{"hidden_act": "swiglu", "router_score": "softmax", "lr_router": 0.000789, "batch_tokens": [32768, 65536, 131072, 262144], "train_tokens": 348700000}
Below are experts of layer 11 (counted from 0) of a mixture-of-experts language model. Rows are named router (the router's row for the expert), gate (a neuron's input weights, with its number), up (a neuron's input weights, with its number) and show model dimensions 0-191. Each number is 500 + 50 x the weight over its row's rms, rounded and kept within 0 to 999. Numbers have three digits each.
After each expert's rows: a language model's description of what the expert responds to; "gets" lists some tokens that make up at least twice as much of what it gets as of all text. This comes from a sample of Wikipedia text that the model never trained on. Tokens count by the router's weight.

# expert 11
router:526530550455436504464438561529533551535543493560498485488361489523459427485485569419586468556488551486408469474588436483473548578526587508555559548445452566466522459595463448524504484477433479489423528553546484525467540477488412469504456516446558451436594397545462495510428474409508547452418536597478464568465436531522495470541468497546531575492492484518484509412482509447434558510436475556434445522500569502463481587492606467418546544521454433529500554465555398524458527454451416468526562503436575392470495502480388517467526442543562449527551462488459567439519509531431499455
gate3:557460433434434544434527496517415476569519509517408493544451486445553510509568607422550516488517500549556556585449521381569522512481485431633478464525531460515456530560570465572585468526460503474524585408501444471466502522579487474502426492544611408552597462401498558550509474498461534464597479482519527528516444510487481527565482496576518497502436565469433478447508521515463522515503532598507501525477404479476472484474500467436401510522604545523574464483578486501508454524419591465575543586480509594492475552496570449491526438463518512478481495470566488534434518520454410614
up3:516572565502562493525524490496578542521419450481580498471523413502502497476477465574496575544507444538476473501549530502490515396553520591578529572501568492564471488436437557526571436476490570516568395569559577553519444561449455492419573547513480588559527483596505463453504399561516553540565483480497498553569574523536493428434393520529545489505437494510454442496440521483498458519373501397445480495577419554560531459484471515539497483521444463532477552473428575495549487512458524442503410494449488458491544554457423448487483536541481619552456356500457411525458517460505447506
Decimal points, slashes and parentheses in statistics, coordinates and election tables, plus word-start pieces like an, pr, el.
gets: " an", " |", " (", " pr", "–", "/"

# expert 10
router:527594525561450529358490458577554548494511450522479449473515603526450432437550531456576465546517526478489522493536450433466538527548491412570535543471444576442499525566469491517486420468468542420431476542496450529424571453495457565604449528428540579454530472518508528523423516429473565432460559571494458509501502504478514458523423465536469581437507490475495455447452506479455561459470527518429469534458475441508457578546656425477508535481456494553539563460562458476471505497420473485550469585423481470580500439435454520450527445482561503541542426495430498396613582563441449472
gate3:635609495539350527510524553452512460474440469465535512492485407541484557491552572506498562505565541528606437406476511528490428510404544523435560495479533466537536447490538485509539443504420500513520531538556529590387447476479464525560524505604555537494545440426420562526537389539493461519523481472543560451509600486399487430579556436531462492553537508527552458461447452550544548581458487524473479445384496490469470449466513513450502462524483475587475432432501537543541485420479528546540518489491435452417504555465529503559456526511453442511423436468587494418496541513477409483
up3:440575508484559491508537579469505488533489441497493555505487507515531559464519443622503505439444554488461482501458441519495567477524525478482402477497495547509501479481478545531456555468463569524484535492497493474444423425411532355404526468455559400573459472494548567576436571546452674591488578531502458446547468395489455528527530430433454451462571550465480513422566434571501610507465557544536519613485560481533537562492532464472481512451546518445564479508541423492509539506508473539530497494514527452576475442491541459514424554524442496472449376513428583558535487408485569494
Word-initial f, g, j, b pieces and fragments like pl, imp, ind, e.g. fell, farmland, financed, plus "a" in default, fault.
gets: " f", "a", "f", " F", " g", " j"

# expert 9
router:531513521463484548411456487550572554509547446544543472460424516531483440466490561500592450499502589449440541466556471459484581468532509465521483523451429517488527468534430446492498511432430521432498473590484453512488540500438441530511428590468577534470589436475528558568502491480503556438441596574469486557461436548464508444523422477576472537461535552454473477432465465413425553440446475566424452564467594446475458564529504437518525527412490475597511537464530517595422560417480459464516568499457566496520486452486434521459560423546581452574584484454457544463527593523367445455
gate2:486453512501492504532554510494556504482475523550365502526537412498382496486451461505449453508547553525492372471614458451504524501515544475497608479498526491398461524504553445435547573537513521495513451472475491550526480545430489500528399469440508499550593452521548585434500478491478452463522443533370453479558488454571602584416572535476508560461501509529464557451501444577490533489414455534497460502545563448528416531462520511510500420561482515561469550427519470448514560424546475540494570523362539472520485444503469522586425472529597525516632508423436457450480442430454466471
up2:461485523501536535538440520492477515410472524540384473422555456503521493491472501564552449511507507502543477431593470478538523491434553566457490517541545405543467579455530481441537529491486581605423479571444463537596478566506627518469466521441577481530520409445567467489507518406497455555552432596480476551530516538514604515458600475474422572521370467512518578492447412497556453531506446455446500530475525489533373586538472495541498485476549517527422526520544415480545570501578527577500536496462533483470516428459480461552471465526563540419584438475433458487496501532582446586
Full stops ending sentences, colons after infobox field names like GNIS feature ID, and clause connectives such as that, where, which, when.
gets: ".", ":", " that", ",", " which", ")."

# expert 12
router:539544528463475518477484523558571559529546436592498470482407509549436470426499559464531461505516518470484574491568488460486577522483513436585532481483424570481540450531469474519489479467386532436476437542519492473443506451454446502526431544478563502497600459462516559612521453458443543402503505567431414545426431591494487433522410442559497524503493569476470480472444462450448557392473518505444446522466520446483432520561593460479524513410449448553594522498521452561435516434470440419555576541471550397555423412450451523458515447549524479589602454484451491452513551492476452432
gate1:547561630437483541521466538531503493476468360522506554519449489557497522504555520477516520538511515481544551642505499461439517580518449477530501449438487524469453502586413455585499392458557430505469497524486472509502575573567467537512452531556507454488455457559503577688479517486411554417510516419452475514460516491451455423531529502523506524471545463417494514531444429506494604473501460439430625413587526468466473454525519525490566541609461546542583452457503467573443517507416548483506488517487560568510436475454538498462445448530496489460527466427433560503586481538521545466
up1:561542580447530477497528402461427599461599547508527477517550549591554448554488526507535596405449529467456508448470515583454534492512443526507456561520554536568549440474567482561481554466551522451449507533546475478476515507503566421414434410577435485523615380433580489487502525540488465410461421571511430477545489438531437438509485535455485514488498392548472446515479448483506439490567487439569534472531466498464442515608387515499485551500468491507481550429520511525524527546516543468473408491502551507546536542471522532379505494495563474511507449581531466603393458560511471588
Pieces in romanized Japanese names and titles like Sayonara, Yamayoshi, Yoshimura, plus digits in stat tables and standalone I.
gets: "1", "i", " T", " K", " N", " O"

# expert 21
router:577532556508516526500496544510526558561511478512520442390468532466453464416533530423525459499458564431463497490534422491474555529491506425513513569484455599502561430583486385492471448414407518459439468479536424528462526461477473497490444551508541481450571450487544526583425444473427486494466554542380466477494452553480490396514471428541516528486576541430503468457433526484491567438485529564496471531478572437549521514598516437464503530466416463528513559472528421521392547437476446404586536485451520448534469474432476553478458464512487467573527435444489579424517597507345425487
gate2:510495547488497484529552560502551435558458582561466503627543593441466481510491447512448505445449451482618547514437561500528492451485452516417516434503497545462562460472521480561510522438513554494473471518504432598592537474463502537460494492578436419547464470470436474547477492486539471475490345588517474500537445457537502518604469462548546505535483483453528551438448512480592533487455375458497484523558434432479544413492530440389493488537505455510459528479533490543416503498535569494563477567362478514414484463485453579474472511547498559441489466441509566457463406650504581463
up2:515472454556504493510493630463524347624449516618497442439544432482566423466539535516467561504483535447511438452485479559443516574557495555482529550486503448559500524524385545445530467558471463585453532538585587493525544511422496464461511497549510529382493502450445497467428524485558538538527508522439585487469567568404371449471498503590480436486436499495445492534454458453518529512429521465409491540530552489542539508494514533545465409513595546503442441535479424528509522479462552561515526515473441530417514414554536516537505503443525529455488482504501578460538572610505395500
Inflectional and derivational endings finishing verbs and nouns, such as ed, ing, ated, ised, en, e.g. mistakenly, dissolved, starting.
gets: "ed", "ing", "or", "ated", "en", "ted"

# expert 22
router:538523519499480540496477523530528503577534488585505473455378542518469491436515533446526476584539494514488570481524500446490618482523558399477531473440444525421552533558460462482435459450395509425463449535531474486454550490447501530530423548432551458457548446588499510609441438497423511400416479549461470488452496500497405460510485470575503536473514525493542448493463455468508516502513520546437479534407556495516445493536624439494575526440442443570590502466543407489496524498463466443573570545456620472543474486495455575509522458488646442512569488412454571432473496515415413448
gate4:590488465431473434447473541608495530505502421486556491530551462562554452403521474423465503513518534558502561427495447434558483438504470406513455507596488495540474518536468385426524512466542530537486462464475427550446591507532455427475410601497484458547489529459502461503498476460414491596474528550532447532600587511510385582488538522508521602527549515522502337443467523486461444539378442629498487442513415492486433541580454521585537534423466567524513483487423538509550523549474474504538575528486577492491552516471501547472555456537520522535523527450530481547503476421472498465
up4:525529487461541445428465449519551522463470455511470535474526594485519508549443469508513436477482523561517535528466529486503459442450395503499499496472297520556477561539512469530489546406486525541502483484558538475510527480472593406476507508391477477423378455526484542559552500504479480497563521438568449449475494326498550525525407479432513551526502407354507532447553409596489513523577505508606450453582519506576561435494516539537495505523482457459527541447506553472427499506527530509485452554464523510474457517574470617502444508521484500599591505540582555466515531549514553453
Cell contents and blank spaces in sports standings and results tables, such as L, Total, res, plus name pieces inside cells.
gets: " ", "b", " D", " M", " B", " res"

# expert 6
router:516539477519495553467506503540575540510553440535511498442481537521471426480591530457525454507481549434464516440547475473526592519556593456538508502474404504509608477549437432479505448426409537408504447558565455490494595440453488540520482527448489464444511494516549508541451480439448580388467545563503498525483433524508482439528415492580477528471544567482442451452437520469486523419476492582443442495430544442530464555538533479503517527447444425582482603521550451533483552471472374427526586571447565447552427458466457524453541470462579469628613438480448533462529524515415463434
gate4:570460481481634548385475491566550583570507517539419555537530498452397502500586509465529508504450457498391531525451443517432493478585533432500372438462489534523553494533460405517435506446518523443473469504475511567619450518534534552509455483522518567545457475493553476440503494428512441506563527579474570518499599459468498545542422496576483543543459486581529535460543542477505472491485498510478460519463513540618541520468491559536504487558558474465395579530490456462497508568529531501497423451463531466534499556410443595504490544513515413552463483463413404379481468616451556506
up4:534541486474533554513530558478426498548476475474436521503431523442485512422554541448448606455503485486414538451553521515444442480621478425416461462414440521489469543564472570533514482537533552462457459517510471548529444549508537590545456416492519576474451484480541499482435498490443475529576438533525575453593466475480439543447515594574437535467490499530539500458456515478431526581544567519531518399524489555429456418493502496446554484597552526532474545472554491542490482584500496577479427483454515458504600537487477531572511459666477480483477684413491541478513440517452449414
Table cell pipes, especially in headers and row starts of election or census tables, plus prepositions and articles like the, in, for.
gets: "|", " |", " the", " in", " for", "-"

# expert 23
router:557511542534440522431500512544553547496571483543555479407451532457434477440505529512546456567478525442477493446562471473569535534491523467547551543488466591487628494512444502529482463424370524424498439557564471535453559482465475545530443557453579511423538491521529577544510502460440530439451517531472462555454471509474441453489440458525453532473513591490460469490407421394449594469501554537483378513458554435469430502555542434475558543428436432577516559455505434490418543449452400484533559557476551427530454502500462532484539450556575465575579470469502528477575614486437446453
gate2:488460480531532631422390510582454537612511440493487504469496512538501495520466567446550496585518652499461508495460475526503520522559476462401457521456421521474498522491484455404480450507492537489411454568535510469480552544685535574538517530465455492485559445473522510472483495526454500502401513505436518533610473523566447514491483454526448480414489640542478494518474588538554448477426600521483464537491506461475585494524448501434388479563472497507445577489500452468515640518509453403596562450475483562523483502533515467474527438496503572498454525438544467555449519515455519532
up2:468471530490417474592487522391480527523509510524416513421507488487455523448547584469536475588468465559614495488503531489515543523467424521536538440469436449460441380599524523505545487554494415467466496439548491617483533531517405557529516467564556524507461502433528579483484632502531493465508598459474484505458536521487512407559506523492523518597399456515524558495546437399437514496554506423478414506444409549528540503392479587423503453569489540523552486354572506478514485484489596501466455524473500485441474571514457517525481552480443477440555521490535571472606440522486468475
Final pieces of place and proper names, such as York, County, ington, land, o in Sacramento, before commas or table bars.
gets: "o", "a", "ia", "e", "u", "he"

# expert 18
router:599544515431519536479449530564492522535564499536482470461401509509459485483582491378540466493478556472505527524545478462528521546514517410540498530461443592464547500514429465533484488420442552402487512584589495514450508518521421521540437558480557537482469442539551554603417488492440496486433485532539436517389442569496440421542411439585507577460518532509474452426463480452431548478451518564450519483416522434464466492511627454479576534429462490551579602436514452527503506408438481412569548507440526461474468504451486533452504527495493473503578394430499552414549552523415490497
gate2:586526444466516441495533573530526583543526502516518520500454493484516460428546379468507451484545547564451514474553397450565540577496540420430559491503398420458452590463517442435508450412504524515520531442442535499479545498543504479545419443467561504463483564451507588421474539579501539504477536549550579415421452454518566525598575458477503444553575517450493542449493485513532509424450607562460482446453511485472425419519543487418465393465545386444487461512503494469373478569487481496607532471455478481507560572460557593553493513448528495547550516467518523483518561566482503557
up2:522475612463470414522440466414511497511511580439454423479501534472516460510492583549565609472463571504533448473466448456601459600535506506567493515448417481530498478515462507456535513391502466445547477495531596490400492533499512481464520519490492475497494411457334515540567471455505561478446508477495489476419416404439454495514509554464471551468586471426529536527528492405498538584523569476536527597567439502515647520512566481520527450510526495459440454447533501522416589517584497547495590469554549562593529501521446507406548482535431533447518500538558455482522494527550551443
Word-middle vowel-consonant pieces after an onset, such as "am" in slam, "ad" in squadron and reading, "at" in platforms.
gets: "ad", "am", "at", "av", "ight", "ind"

# expert 20
router:526534546462482560430469522566585541553550436573532471448431508564450470448538545442541479502496563439461555478529502475442587528484542497586533515469416612464533470505459476499496478408400532448491418568514491523470548453398432527502439544480550526489603477474552543595497476450427599417459524588511491536438431539502492449516413437539487549465480526491461451484453492448463482438477493523472436548441579455534438498545576482505541472418469448550525545524548459569428574435502445410515536514435565430529441449477453535487522455455586481595586423502491517439537575527411459443
gate1:525678513516502507503488550602512545519502587503474498552468578510430530518479613583513517519579520479560436498534535541573437476564457452473561508503489500414551550555472469551572465447502554460521583567521452514573469504490456424498511484428530502492538538406481563437437503556531521485440497557468473453513480527410495500533475459525558526475424520480538478463541612522453580478353432616510498579545525551565553462503536505428526474456518435520502463414442434417447476466467433509632577454502561441472522484430434500455470431488507471534493414544508537416521552477511535500
up1:515465511580493511487509492529527531448568560521539416496436510425490372527404485569502461486467522458547475481436570559480493496483444532460478503554503470580456425502528511438461542496503543525480519556472487484455465395389506478511514457537571424568555528504492536539541422463419457511487400567475520469553479502475413469493507603416475575454505476521424542474415574558519573539456413472511506506577432527459570557625488546529507541524569506548454401504487528571540523559496479414563567510511497557479532492433468493450563511558502412604506673449431481525462518467477588486
Commas after names in prose, and inner pieces of Latin binomial or proper names in lists, e.g. Hibbertia, Puccinia, Kellogg.
gets: ",", "\"", " and", "a", "h", "k"